config = dict(
    d_model=256,
    d_shared_expert=0,
    moe_layers=[1, 2, 3, 4, 5, 6, 7, 8, 9, 10, 11, 12, 13],
    router_score='softmax',
    balance_loss=0.00634,
    n_groups=8,
    groups_per_token=4,
    init_std_router=0.0311,
    vocab_size=16384,
    tie_embeddings=False,
    optimizer='soap_variant',
    beta2=0.95,
    batch_tokens=65536,
    seq_len=256,
    steps=5605,
)
Below are experts of layer 7 (counted from 0) of a mixture-of-experts language model. Rows are named router (the router's row for the expert), gate (a neuron's input weights, with its number), up (a neuron's input weights, with its number), down (a neuron's output weights, with its number) and show model dimensions 64-95. Each number is 500 + 25 x the weight over its row's rms, rounded and kept within 0 to 999. Numbers have three digits each.
Before each expert's rows: "raises" lists some tokens whose logits its average output raises strongly, later layers aside. This comes from a sample of Wikipedia text that the model never trained on.

# expert 46
raises: "son", "ing", "ant", "et", "/", "er"
router:520515503526490530509518534488495512483542518520490555491468462496505465467495488477481495504524
gate0:532539498516520473495490519493490506469476508502465507524539526500462492510488533502515472504540
up0:505514522511489488481476499509494539476523536498441526516486505489501492504464528461538509532542
down0:514512495480545509469542529460533528509548504496486520478472471542541478451531505464502551515554
gate1:487491473473491525517552492543500494530517512467519493502517506480511466511504481527502523516479
up1:520512502492486517529473525486497507458508509521463467504508501503498470515497482482489486495516
down1:458492528490490537508490493528499480494508489446498516471540535535500511481513477465477517500490
gate2:497531523490495495523472474507510520501484515479491541479503464508496519491475517519458505523518
up2:464544509517537488498482536511464505529536480537482455471505499500506492521501501523500488488508
down2:507506482536518483517509483519502464479523507472484501539535449470493470524478507494447515517471
gate3:533514517509524494531481504465502515516500510506532540527482518479488511493529475534486523509495
up3:482485518500487482519513483496456512421487478502518526526491506535474482554513516466489489492476
down3:520547517445492494513475454477516493478476479503500477503508484522439532525497464529540500517479
gate4:489517433477558507486542518485502511436550490529517553499491473532511527498473533454447480504479
up4:474491524530518478512543497482527534517464487515520478554487478530489513505512507453448493476520
down4:534490478516451480503513493481465527467502460483547516536468515500520535513462491514504476483496

# expert 66
raises: "on", "ons", "ie", "ok", "end", "ota"
router:476503514536520526513516456507493454498527521529465487476525478522528508512486485494541529516468
gate0:484527487496496530476527523483511463448474519459466498535499521490541513481476514526493485507478
up0:527485522520546524500497519471484478536526494490518493516528507537535495492502513502492509491540
down0:504547518500545551503489493518500501493505494505508495499553470514548503485502495523492482499495
gate1:543472484493486486517513512477497485541497508517476462519509533505493554478445490498477529525440
up1:547484516526481496488513488530494508495512459502538504501490503539517520522487512497491474467512
down1:510475514499497487484490516472514496510490487519495542511452520482468474536498471521483513471539
gate2:542504520519529506496500495509483510478482493552513475494506492509489560508488551479475491509482
up2:438516469506499524476488524502513523521503478497486487509494510500498524476468500493506538491490
down2:490482523492508531465488517514495549560497506470491522514510528516495432523517477500505502550465
gate3:497499492551499448548495514481487483480505497500471519496506542531502500499476494508479468491444
up3:488502507510429497501488519498491511509488489474495490487524518499527497493499547504506504507483
down3:496540536510483512484485566501519501491500453503512509485466488505486528469544489479517519501529
gate4:511491490478509492567474490516491447497494518488474453504480540495557479536530492552475518525532
up4:475474508505513442495493461491474507523501539456531493515513490496504467503466517546473473506508
down4:518508537491438515480505515488553516492464517493450474511459522522525500521519471488502519513487

# expert 17
raises: ".", ",", " and"
router:477479500487492518479519493524545454498481536506524486526484477505498482518521486499519482491524
gate0:497504500482497534464470557510493530478455462518463508518482513510464462528483517472504508547493
up0:537494507516504504525524459465471486493516518486552520460532500515470502472491493552513473510506
down0:495519494494480472474472535486444566454481508502489507489490502508569481523502505541523495521475
gate1:460521452524519478489492509492505488463503481542505468491527560516555505594529461516516472526502
up1:493488500496463540479532534516507459522479493497473521482508505574494501561480465518492478496508
down1:500586451515497538528484490551495526478531504510500518458499515552545485447509483490546489500509
gate2:485504488493495469502510516507505507515496548507501488523528522459503521543531499523467503493507
up2:495506484539484539487517500462544464453498459538506465495522495522474531518517497516504455496527
down2:469474525492474504502480533503492485478507499494515518502518478473475453518488474509487508478486
gate3:531507510562512521499476526504484487517511523484499492528497505496500526512502494506477476526521
up3:498478466498459509534482464453473566486496523511509493494460518452448446509560471552491479509543
down3:495571526466497477479458508533510526500491497535517482462508492484468568466501506461479511503527
gate4:493464517509504470502554530520485440470478475527539523498553501496517463505516460530461508516506
up4:549499507486495475503475520498464503489484482505527531513485488451482436488540495529492487526517
down4:466504519508482526529495505544472469495491446522513490513547506503495482547465433500503518491498

# expert 69
raises: "PI", "F", "U", "uk", "P", "O"
router:526510524520479520525494474527523540507500496492529490527513517554508483495519543440539481463490
gate0:518488530493501485548521496521463481502561505529452459503530505465491450566498514502554459495474
up0:458451499504519516475452514486516510509485482458499486458478472466457536480489501511493505482495
down0:512505549537506463473491506525515494513506544485504519468489512508476475490533513512477518480482
gate1:476473460468522500522496493580540516490494490497502503508512481500570514509493501468512514475517
up1:464497521493454465479529502539510486504481459503502482525528491504523476509463530479468503458488
down1:505483530470521529466502501514530473483515492482547491484492502505492466511528511481514500513549
gate2:539484483495515495509507510488516526487491514510512509552508525503526510509526522461472494493509
up2:502502455488562506513500509476510528494437499468500516527514546483518501514544527493504502489495
down2:465475554532523486461509490475476494462536452484511460507500517484511448550438493545512487505522
gate3:553490503460525488501531470530512529508528488510499499564481532469508504536488532499509494490484
up3:487450497500446506472494533489524479503458498485484533484543507460469524489484534492521493501510
down3:514500500483493511491492481518522506517476504489471459495555531472523517516516516504524512483487
gate4:452518509517451512520499478495505496513533520497457526506495525457510486502494530515556496502488
up4:461480516488504501495540509513536476481487530481535480510471475527495468504485497507495512501485
down4:528489503534481477495473528485495480475496482490498491492563508455491510478481456493531450498514

# expert 33
raises: "'s", "’", " and", "s", "'"
router:473516456541495534516478481524476500483484532495510493510447456488497493470495500541536509522541
gate0:498497486504495491476458510478466522507499487504461506514540481506508470525499533500526502496513
up0:546460510499519510511526484500505559493484425503487491526508472510497478503453504499511461513515
down0:511518485457498462501498515492486529512477465484509527488546488487429497517514501474503494529500
gate1:515477477526499523564521506522470487537544493474501499509492464539503508472526520438512525525490
up1:515453514513515517505472510441511480541510499513479486518492516519505473514499477477529514500527
down1:533499471495503515511541511501522482526469530468518470485472516453504514483492453471500501479484
gate2:503538441499515524489490491477496486470511490510483484506496516521508537496489524543532535469496
up2:514498523531469491484463533504530502453526537544513517506551473538479544502518462520542506551538
down2:497512524511532498545508512507471498482511478515552481481485508515495479460509496501494540483575
gate3:481514462508531500502495500522509530433492538497474502490510515502510460495523517514539482492493
up3:513489477502526551495478534524524524500479519472462488488458520449529488458499485520473528480509
down3:493457522490494539442507502538553533499511517503484498547468518453517500494554486481526495476516
gate4:548480454535474454514532468528503483449477504543474503499483533517434481535528518500481528506458
up4:511478508520506498542516509451490487516436487473483511517490509449488536484494496498511486545483
down4:508457480503481465518491509526517488504511491491475488466513500511529467475482506485495530499522

# expert 50
raises: " ", "\n", " A", " —", " The"
router:537550489506478516505459494510525465528484523546488510522481525479467512494470483518532480513495
gate1:470458504457515504456504508521537450495476476531474524485453511464501518506537476491517508473484
up1:496530496514483491507504473532473539450500507466527478520481507484485509497551536522531457494504
down1:505508497492497475572487472483524527495524466520501538495496530481501517499473496493513504496531
gate2:508461500458510495522476445542516568488494467529533508469499474470501513528492473485525541474482
up2:518481501529521508527484477493516527528499501515522486487500506506463510516507531504520509458464
down2:467512485528505437491498533501405504466491511503468520517480456529470495470503532472496484483511
gate3:496493471504481492508469499478484495474532492483509484470513458525548536473439487522535498541507
up3:489525453527514526475490528513477461475526477499492512467463532526494526507472469515522540551532
down3:525504522461436487438477476528525484512473552456490510482526471520463525488453531480497555471498
gate4:507519495495513501462480497488478481503537521495494495499506499512496487502469532510494525540523
up4:523509475503564477466497458529503516443507544505503459486512504548521503505553489521505518460501
down4:540526505486513445511518503475495528498520470491474488530533500473488463457504479437485505464562
gate5:494482514486463508539496524513485489516515513450448513507480542477502513508484541554517524501489
up5:493480527482472524448464537494492515528505515492510489480527477522510479466501529499487511530482
down5:467489527508484469495450493460502505494463528522556504459486520513522495518538536490535463487514

# expert 72
raises: ".", ",", " and", ";"
router:463491494446491477457471475534496448478502520521537504494503517454444536536525480539523507437537
gate0:454491503441522469490531512490499464480466480493478498457494549486487468525486492513464544512514
up0:509457458526459460544498523480489495479468501492503510551482509507494490498465527472500522538506
down0:508497442476519428506489509463532523524512548457499485536492484488510484499479467517474467508537
gate1:486472491468500503497500501530505483519495502525457508486516469470482501516461472532494482511488
up1:461529471514487517451475507485482481477551522525503507503489503446515537523501513506485444511518
down1:490499507514520499487479459514495532513519519511502456511539446471501476540515541507492483507501
gate2:503472489549472479441511458465485506500506521503493495495479489459491527549483548527529516491524
up2:511460515480488535475501532482503476511470494495532520513529495506511526522466502504491504445513
down2:537486464514544495529498493483517427512541463517512505497524475497512493517461476498533535478477
gate3:461462445522540511514518537512526518471496472478480524496484501488488498508526556463492508488474
up3:513487537528478498482471522505474509555506465510564536520492484479505491511512528507508468484469
down3:509474507501469510507467503481508499519475493519516473507471505483501492494488493479456503465512
gate4:451458456437453486487482465530491465479525507470485466480476493487494541514510455536472526542482
up4:475514530469486551515536485507486514483530497486478470503521507514483533533524483478492500471515
down4:501467488494530530496496505475490427510496492488501557469478498529538480488486474496501540522510

# expert 44
raises: ",", "–", " and", " the", "/"
router:507518501514512532476504523532482490513501512542478544545497492519515483451502499465526516506457
gate0:506515496527473477452472506498510500497543484530493510498474513518463463485466495524441542487509
up0:532493512521484570485477538516504536476510452444494514512530522479516526521523484532444510521502
down0:458501489503473469504523534537486525498471493516515532492503508519503466512506463523482500473527
gate1:522500513497500500498523470486460498528491473496502520535495492502502493487487521509532517498502
up1:517507484548520461480509530513507496499486517500479479529533526480518507530514458501520527515525
down1:509493483505493513515489450501584476496514470509480477517509488488511491503505477503469539474479
gate2:517487503521448484535477509506502489485485494544495499480493491483473533492527494490481507519536
up2:515513484506525468509493457524473496493538470491492502497447495511540500519509500472501481454502
down2:495535464480532479524522514521555539502438516545494472527506461528529475508493506513457514486545
gate3:507497477486442525491561522476486501509482523486454527517482534521510448486485526461505489485492
up3:491469467493489522496502510522566490532441456474509524469483498438487497524530511502516480476505
down3:486494474525503504520496472517574467516444539531490502535535507499463467508509539501499499514481
gate4:529493511502534462448488558545454463486488508490513523541495530497491540512519501435514499526520
up4:545497501526539518497503548504464469509457473489542514532468517486499496452473487490496499486502
down4:455530481503445494516470483476503540425486517458523476511517505480498485507461472512510453516517

# expert 26
raises: "as", "anc", "ro", "rom"
router:454490531511507521467513467533487452471493525493491497501531516527467492543470503479499468460487
gate0:507499480451456530534518523491480509496484476501535485472479524509521463477471476504500517480494
up0:460516512501492551485492513493489545520481492502494457535501504511481492448493486489485538493494
down0:471581478496477536499480496526523525486500519514472501499484489467521495516506469518495516480471
gate1:523477503535527483496484473502485474511510490447458488507552499471469504527494526497483476483495
up1:458470462488540531481489561473449514509522514528480514543491489511483477493483514491501540502511
down1:495492525489462486449527509459475541502518515497456530514515474528531516525519494519472490514482
gate2:512515507516453531525532514497506489523502512513478483492499490520527507500437493490542518466429
up2:553482499504486490538462474538486486524524495496503493467497494495477533503497508501489510466531
down2:477540481512517506513515492497503517482512486548513456504524487487517479475439494522535487499438
gate3:484533500535482496488505546527541485516446511480482505488520554492529491491488513534469484475510
up3:500492479510451499548496471502497541480482527502504520505532506492519483501537456491528503464471
down3:458540505472515536531486512482516486493540527513474493510450480488531497538493479494518501550527
gate4:500544448505499533480491506494513457502471475466577486526513509555519446498483499472500498494473
up4:487495504501497524489486506524511509510501448486568475485506444478480488554511486545531502526501
down4:511533451500473536506464506498512506523543487461517493495499519482486496488482479471505479466510

# expert 32
raises: "in", "to", "t", "st", "ag", "g"
router:458520452496471487507477471522481466490480493539516452457501497529510478510506546500495528505533
gate0:484469459493495498498501520508518474519516533480511495484497460493469514522510518518494473499518
up0:517484480480502542492555522454504492508506505481516515489518514501520513496562472502492559552551
down0:552506514488506494507513501506509512513496522449517515463512507516497499513485482513504484481547
gate1:441487529476499504514517505516512473456488554504499452525504514490481556499526501546489483485495
up1:502498545479512531523501490516472481455543462529452494540497494499530526481500500511515499476499
down1:519494538529503483517504485517499506511519512488515492538468490491454488517498494544494509474472
gate2:473517495489500480485543521499476524479475480500478442521486468515507478502454501496489522526515
up2:490479519461485459471485527514490486482491469486472512497508516524505476479502468485473510500472
down2:514500445516457490539514500493501524478491550492512449501550519504524537512465482537544567507509
gate3:471532473502508486521497485514500473512492522505515500536488505501454495509506498479438480461565
up3:515489511496513478488495508519470502496526505479484552512504536512546501519461485512420482507531
down3:551523546498495500447513521500467539521488511477469519517488508523470489505524487507484512525467
gate4:522492515486517480443494468515497478463486476515480485481485487537537504497505487542465482490516
up4:511499495478490493468473455488494504497532459547482524506490508568519463492488512491520515496486
down4:493495528500554484538513493483535469501528503577496476482519477485508419526488476484438479479530

# expert 0
raises: " ", " 8", " 9"
router:544496485483479540509491485477458546539487493480530472482518500518462526491510473483495488476531
gate0:502498484496486496501528533475496508535498478477487509475497496500506460524532558505508487494479
up0:525480504511508523484494488487516464467498481527520494525509542465517507523491481475499516500486
down0:491500500460504520477494538521483493543475541523526519516474516511492478502496498454506514466518
gate1:490529510426451474546516477472488518538466486501466472505478494489475487503564516526464508484486
up1:512473472498489533481498514496521494487517521529487483517514514464510459488499442513527530500490
down1:538515529437520466451474484522453526524462482508471481490489509446457485514514480506528493540500
gate2:535504470556484491477543516526454473530502459464500537569475469438475483466511486499463525494524
up2:500511465492498515539501462520475485465484525477543493535461482542541455515523485462536521488537
down2:513521477517494494522554526497443496502483516457529504487503488470479470510499517497511513464528
gate3:518482465476505496475513502523472510521510525553493482489515470571486472505457490501478466489466
up3:477485510496548523449518529503481505443547501529512474525519507483508489523475498486489501503522
down3:529490491503528512477502462531479454468498533523488523559466515482490516466472510503493479514480
gate4:529497502452500510521527501514475502548558457490506500504495496480497443500465508500499479510486
up4:516519493513487521526458522543500449467468519569481500544543479519500554513483515499516497484515
down4:458477526488486571513491480529497508502523464506490447497543514499492498482576513506483475519493

# expert 23
raises: " the", " it", " a", " he", " in", ","
router:470463461486499505483491495564449480483506526501493494484507481493497503525513506501482498513489
gate1:497515480503499455501519491540504479513488480508531496437568448465509511500473489527493492543482
up1:457463555483533542486505473473478491478492535511542526508502498504501446505507521512555433492492
down1:492477467531509471457510479520544498543471479494493497494501471478462477515496478522515512468484
gate2:480487504507501541507465463470501477570489488552463490471522481474503513521399495491449461502483
up2:488484537452480458494537501491522470501496480494492483519564521493482504560512530496488505468516
down2:465513516519499485471500510500495510467470499531512473540468485474516513482505466530532509499493
gate3:501489515505471477481517530539545468477507510481496454493527460445514496508497457549470476543523
up3:509473552471496490486524542464509515512498518514494483513473520508541528483508513490497521472528
down3:511486490495498478474527535503471559491533496508467530518499479499467519509535502474488496542462
gate4:463492495513516461530498463498458453490516481503489513494487509494508517490525531516525482508506
up4:481489522483521476493511503524484443485540471457478493484502515490491473499453476474505512504493
down4:487513524458483483533501523458519480502498513492508510510529478492533467492507490506535528517470
gate5:522478510515512462463519453450452512497501475484465480482485435499499516507509517448476441532476
up5:482474485474517444497489501506538484455489521506524463525520508540491507492511492495461493483515
down5:512519463517512544488466472506498521482472464522479523495500488481476468494481515484482489508468

# expert 8
raises: "===", "==", "====", "The"
router:489533470501494524483479539500514458478523525485509516522491505529537522467484522475507507518520
gate0:501537477504481477454476486475506518504504488522495502532473504440502506503483455500530475498486
up0:530522455516507528512527459528542477508474508516432446491494548504498533516499518562513485519496
down0:510493490508510475478455470510506491493503482495505500481504453469476520507510447487485512497483
gate1:515482492542516527476514473464515493460488487449469492444485494495504498453475503536500508485491
up1:516510543466523481520495483458501485521493507484513488471524510477499486485480484539487517520468
down1:515495510531479485474478482495475501449495494476457483528474457487468534500482482506526473486510
gate2:531499481521504483497495513519534439493493463466495484538475482518502510516499502535495538485527
up2:465461521487486493482492489488483480506492497476520507470490492486502530471487518495517480511482
down2:498525483519478489503488475519492507526476502482460513504514510457527536523510455497521475526481
gate3:522499511554486474455455461482500488502495483515493513522504510476486486499495478518499495526548
up3:452514540536496481506501518511545491537527485471505496474500467496486490514495496490507510480490
down3:535461504481543496506508527482503501491504478566551543429531486496537534461489516542469512478517
gate4:481512492515480518519502541512549533515509489473482568507479493499453516543491477467498464484499
up4:515508479487539523501459571468496498500510500470518566493502516514510486509493494498514524494503
down4:486491517462508458498506527477476496497499465532497507509458517481484523539524532480493497501502

# expert 48
raises: "–", ".", "B", ",", "A", "1"
router:490518477497489512480533530520490530520481473486511527500501523488522492471511539549493508530498
gate0:518492492498505508491517528499496462538458477481505526499495533502518512537503561503489506548501
up0:461490521515487497526517483455477499507525525510507484483481533492522478528520503504467448494517
down0:473464536494512521488524479519523440529467480517481519496462440503522536500540485502502507461530
gate1:467445453486473474477522500500476436557537493511484446472483496498464497522515517503509477510506
up1:552471465495488500476539489528453498541503520478500464491522511525522518478496478519482499539463
down1:535499462513490508506518520465465531468478525466497514511504471534502557495483543537574530446520
gate2:526526490481453484520528493462491494508523500516535493525512471469511486498502481502493520516465
up2:485507473485507519456497524461501501464560501471530502486477483492527488472490481525521557534532
down2:531477488479490496505485533538563464506519464472497490493485497481479472538528520541513512480567
gate3:501492537498503512544538512469523473514467484503466535477505511496496471441518511495516537515492
up3:490485509481500511495508478472505526454509512487481505503512456475496523508468463496477482486514
down3:517529531469525529534549476458458502484505489465473512514491494515482477484514501490518484468469
gate4:497494507515482510477477502509503507506476515519547521497475509541564467513464481524488502514504
up4:512449557486511558472481522514511482455491531487481498518489504516489486483522514476513473513509
down4:499475473465511524525437528455474521494492552507490533506523559486531476477490488471539500506563

# expert 43
raises: "on", "ie", "iers", "itz", "ier", "ec"
router:521484494523539533503512500534508527470473510540459529509455478485485451453507494493512488486483
gate0:505484519468493511476494511519432549486492518508459491532467527523510491544475488499506533523497
up0:462491522522518502483501473518487527477510474444476509477526523487485454485489527450528500505493
down0:499465522482470496511507537503476510452512496533461518536475489493547459468483482497458494533507
gate1:507517479496489554479514502540500520493487508487462510463472488461493466535491538507510492483509
up1:496457492492527495484503520495481470453517517491517539515494502495492481471473515514541507456518
down1:505493546488509547504459487499526550474520475497505501429557530564453490491500493475456484535511
gate2:466489492523530484499510515496496542532478515515532471533477536513493485472466493492558456453474
up2:491496542502468482497473453491480520560482491508515465508490497498497471564481528478489491478559
down2:497489461498503533514474516502499495498509510497514474455489496474493533519525481499507547565492
gate3:530515502486520533488487479525470515501506520498469450516522518529478506482457511539501454520512
up3:474499482508505462491506493556502521484477488471459486497489511474507492462503517482467496516492
down3:489480472508484495516480519552504482547562514478478537459477505489503496473478490512507495500513
gate4:484502519484529511478493497561491514500505501484525543474474497470499436511491516474495457540488
up4:507442465480516535500514493541515455496483480506476501514495552499542476458471496497498516489477
down4:522512468530490513499484483489459486505477467461544475512448490543477475537513515502512496479518

# expert 67
raises: "-", "gr", "on", "ons", "g", "j"
router:517457524500491528544481480481450454460490495502503497462492515506466493496466485512532481488464
gate0:581510503500448479501535521508444496485496422522489508495475501496526456463497538475508491494503
up0:491502508502488481531477570524478539449508469508498536511465496444525480482493518518495539509450
down0:510507471501488503476529530504506511519486528492512522529527487469468488489489517520508488479477
gate1:539511531518469486492495469565496511506510491523438500460505485475501493521563514484509451526510
up1:473486513500502489511480518511516488504526498512496494521489517485515543483521522462514471555517
down1:527506483465473502511553452496488470496468488454480479511451504482529458490485506534508487552499
gate2:524502487479472484494450526508469496489497524507484452491478538518467506477429500480511486488473
up2:508510520508503514528518527487528529506522461525492499454518486507498504467506486519501505540478
down2:495461574514461474515487512503480453502521468494513505499504503503533473478447493536480498505503
gate3:496489522514502453482457492496466489487522480462478503476509488536480519528481503515487500495502
up3:486528482500532460528513526498480503527516540505519492506477525480527464474528504491487486488455
down3:458519533523510476508497503516492459498502474488507491511464507497549487514499523479506473457510
gate4:503510458547503531469539530510501512518513498509475473458450520462488546507548558494510478514490
up4:471486500459507489492518479521526475526519520496563498486515451510513528448483499488487524482476
down4:526527520525467497528513510486531498503506508467527518467517507513460506462499477468506505458442

# expert 38
raises: " B", " C", " G", " K", " R", " N"
router:521533512532531494532519511438463518511498501454546488463460486481508492484484502530498530492471
gate0:498501478502497504482505490493447519536498500476511456492522518481514537543506507507513512540491
up0:473485539527484463502498504484540499459514507466454541502495508518506505515449515480491520512498
down0:526512528518516497500497457480552469466530506514505463515522513472512458500528504502520499491516
gate1:515499465514543487458485475484516482533527538518473490479486468461497498505472513533504489479453
up1:483500540510492482519486506527535440507533464481471481501534510502539494485499468492464462520440
down1:488500532487542470514489497504459521474519500454483500487532541518513518500483458512501487490540
gate2:508527497494517471515459493514530514533521483540541478464524515464477489505531488508517493519460
up2:529472466467528476517503482493547512508480448522518514499519519520488508501517494510480495522487
down2:477505493468469478504499523507496506538512459519517524500501491530488495512492533489466499464521
gate3:527539531503511494506525472481525456530449474521457489478481497543509526518479476529461488479456
up3:490503482550554506500477452491508497490522496492545493514513507516540488495507482485516520458535
down3:507480550541455504511508465506508541523522509517501536510506481495467538481496481487494518461516
gate4:530542433481508526514470476449556530533494503511501465454535544505485514530509497518486549478487
up4:481506543489504535531513499503505505507495512482499513492511479521575459454498516499515496512510
down4:526512475558537491533516485493495503488530488521507494495483533521488463507473524521517484478528

# expert 29
raises: "S", "M", "R", "F", "L", "V"
router:468489502527482529517494483533525477498502535444506469499521526535514485478499531522517480523514
gate1:489532513520504478495488528491471532532505485492498514551484517504486482522493510501469480524512
up1:482536509511537506534510518479500485517518502502463478526529440483448516509466487538503511519485
down1:501493504502500475503511459504488498516442496496511500493484468489510482475462454546549459527525
gate2:483513511465525504485529522545508504523538497470461494508477512489465517531521544508552477513486
up2:519501507451462497501494489508511474508541483481535503544475511508510548536437494532488487438538
down2:435541492508513501446523537509481476482529498521469486489492447489475501526513535494516516474518
gate3:513543496521489475480480527488447471501502528518493450485454519545496499524511503491473525540510
up3:446535538492482481508512464497521520519497523496456518473473476451511480473503548439516482509503
down3:515524504522537492468511520521496504506501523482488468536470513521476516526574472475521499525485
gate4:501516474502536523547519526478438499484489529455508501527474533538479458446524520503456479447493
up4:475499521461459493502485506484516518485500504515511480513520516529462482486509499480502532470495
down4:480525535493510513469530452449518507488523519528545504477496486476508475533482512472443527539540
gate5:520510493543462495485522515492506491516466482516488499494487492511552507460518543486525492494530
up5:507459468453486494483511480526506505546510527477526555504514475515464523528497534537469479467523
down5:512485511429503542468482508493534490486503528479482544498509534494510538523515471519477481491462

# expert 27
raises: "-", "A", "T", ",", " (", "\n"
router:534535468522564524561559503493528495520451483476466545511517496511507474468534468506503503531541
gate1:506489472488536488522528482499477487513504491481510485483500540506521477491502495483451519532496
up1:492475444485495537511473487509484515521511521451466466465495472471525465510479541468456504496501
down1:516540489505513509546517491526472497520506475476534491472512479473484490513534505484486501492427
gate2:529508495527473522519547518530492529480463486496462469474524496483560486543541475507525501492484
up2:482532526460490501515451493494474496511517458495482526508468487462511481499510506503506514524503
down2:490477518508509516497530491516536488577470476496491463529518535470525474531490459470503474505476
gate3:458529504537543465515507436472539514518487495462496485464503499521482516536472509516502487532520
up3:508478479461434516495500459470492500501500522556473545488536474515487483537476517472502464496512
down3:442494473533517538515514520494492511547529516501461477483518512509513483501472481477496447486506
gate4:494458485489537489543497488508487523518507490472502495455495494509542538524491441544487508524500
up4:526530515536499543503444500496504470522523469498544451508558514490521467506487539493487462486470
down4:486442495538477488494548521491511504521492510528513470526507513499461467487525520512534470484523
gate5:537546482531513498494528485466552526540491493455512487519505494496531493488524482523483547515496
up5:487530490527476496530508462495460507473500496504454481523496491475495465466523512477492469520494
down5:499514468505483483506499522494462491465507502485503442505493518540518509509487548484459462538509

# expert 5
raises: " (", " and", " or", " in", " of", ","
router:500470499479523518529542491500495564498540499505489492524512510543525508508479468484510502485502
gate0:512470515504467545515507525487552505487460519495528505489513511483463501524512480497454468526513
up0:524477457496523521504488514443494467543508481490514458507443477505497498512530513525479528447502
down0:491521491553504451497489492529480495536517471527472486513463510506508455509496537479487530501507
gate1:534535499494509489519469493543481515490557487525486475468513484467513557491483501468489499492471
up1:506530505509528480477505497517507506505510521475543528501498478483486537559458495470532473527490
down1:478528516531528508509437517477515484502487535465545498528489493490506486544514545468504499535438
gate2:528538467438486495504560507486484520504501497518499507548499514512485516498442538506498522491455
up2:506549490477534499490484467458499479480478481471472521491519474490481533554520549486481498548543
down2:458488493445558433520513530450499500502460473451511472498489490471535504474536472484458513506506
gate3:446465492487479481537493505487522542535544491491484491481502548493507503510493558488502499462472
up3:530487465512544521581501500528454523488484505486531469481496545467499481473482521515482494506500
down3:519496565507506477475496537469480486483513503507507518508487468538534528477478452504517466494463
gate4:525482508486553472482554457546499496493501538491520457566545518493517472548535512521539477505520
up4:498484485542525508448442528464505481471515535537472538521479473491510544536479491554465524512486
down4:472497448479489494489494507512491492512523536506493516462501529473538544491526511466544523464517

# expert 36
raises: " N", " S", " T", " V"
router:513498495505488490513464490497552503488497540524500465502534474530522492488489531486524542464517
gate1:533496473477524528493500469469476489446502528499499499440484504495528508488482543482530498494488
up1:500475537485515450492548506453470476493498530476522537473487469523479528515477507531473515524514
down1:499468518507484520498469509486515525506508490542535452519530493521547465499493497501480510500526
gate2:480464466542460532479514497497530522441502489530498450474534479512467535508466458497512515505487
up2:487545534471534468537464488431517496525538443481520526503478526517498486452489519522516509475508
down2:555474511507482514517481504469488420464473492510492489505476472517504495463510559495472484462478
gate3:479525514454517459536508487498480449494501516518479480516492508500492505517514520527506461496549
up3:475571491500460516520482521510522454490554488443509490483487506492546493516476492481508473512464
down3:521435479500518495482484486516495515512448504525530491509517492526493501489503475513447494474560
gate4:571496504489494500474483522460513525467524497502510531458463546534529498516525533494470522536485
up4:512520481493476494480514479509463522444505542465477522466485494499498513477505494498529504536490
down4:486499498479473479510506507476513487487526504526492471472484515477517460489444495493534536498548
gate5:451445469502479502542527529506494459555505446530491491488505515523517534494505503512542523497524
up5:501521483543534487516491488484485491492520503506489489514500471472471487455508484497481502501539
down5:491459518531506508510509454477513493483487486503492505520484498546492461518548507515540514468513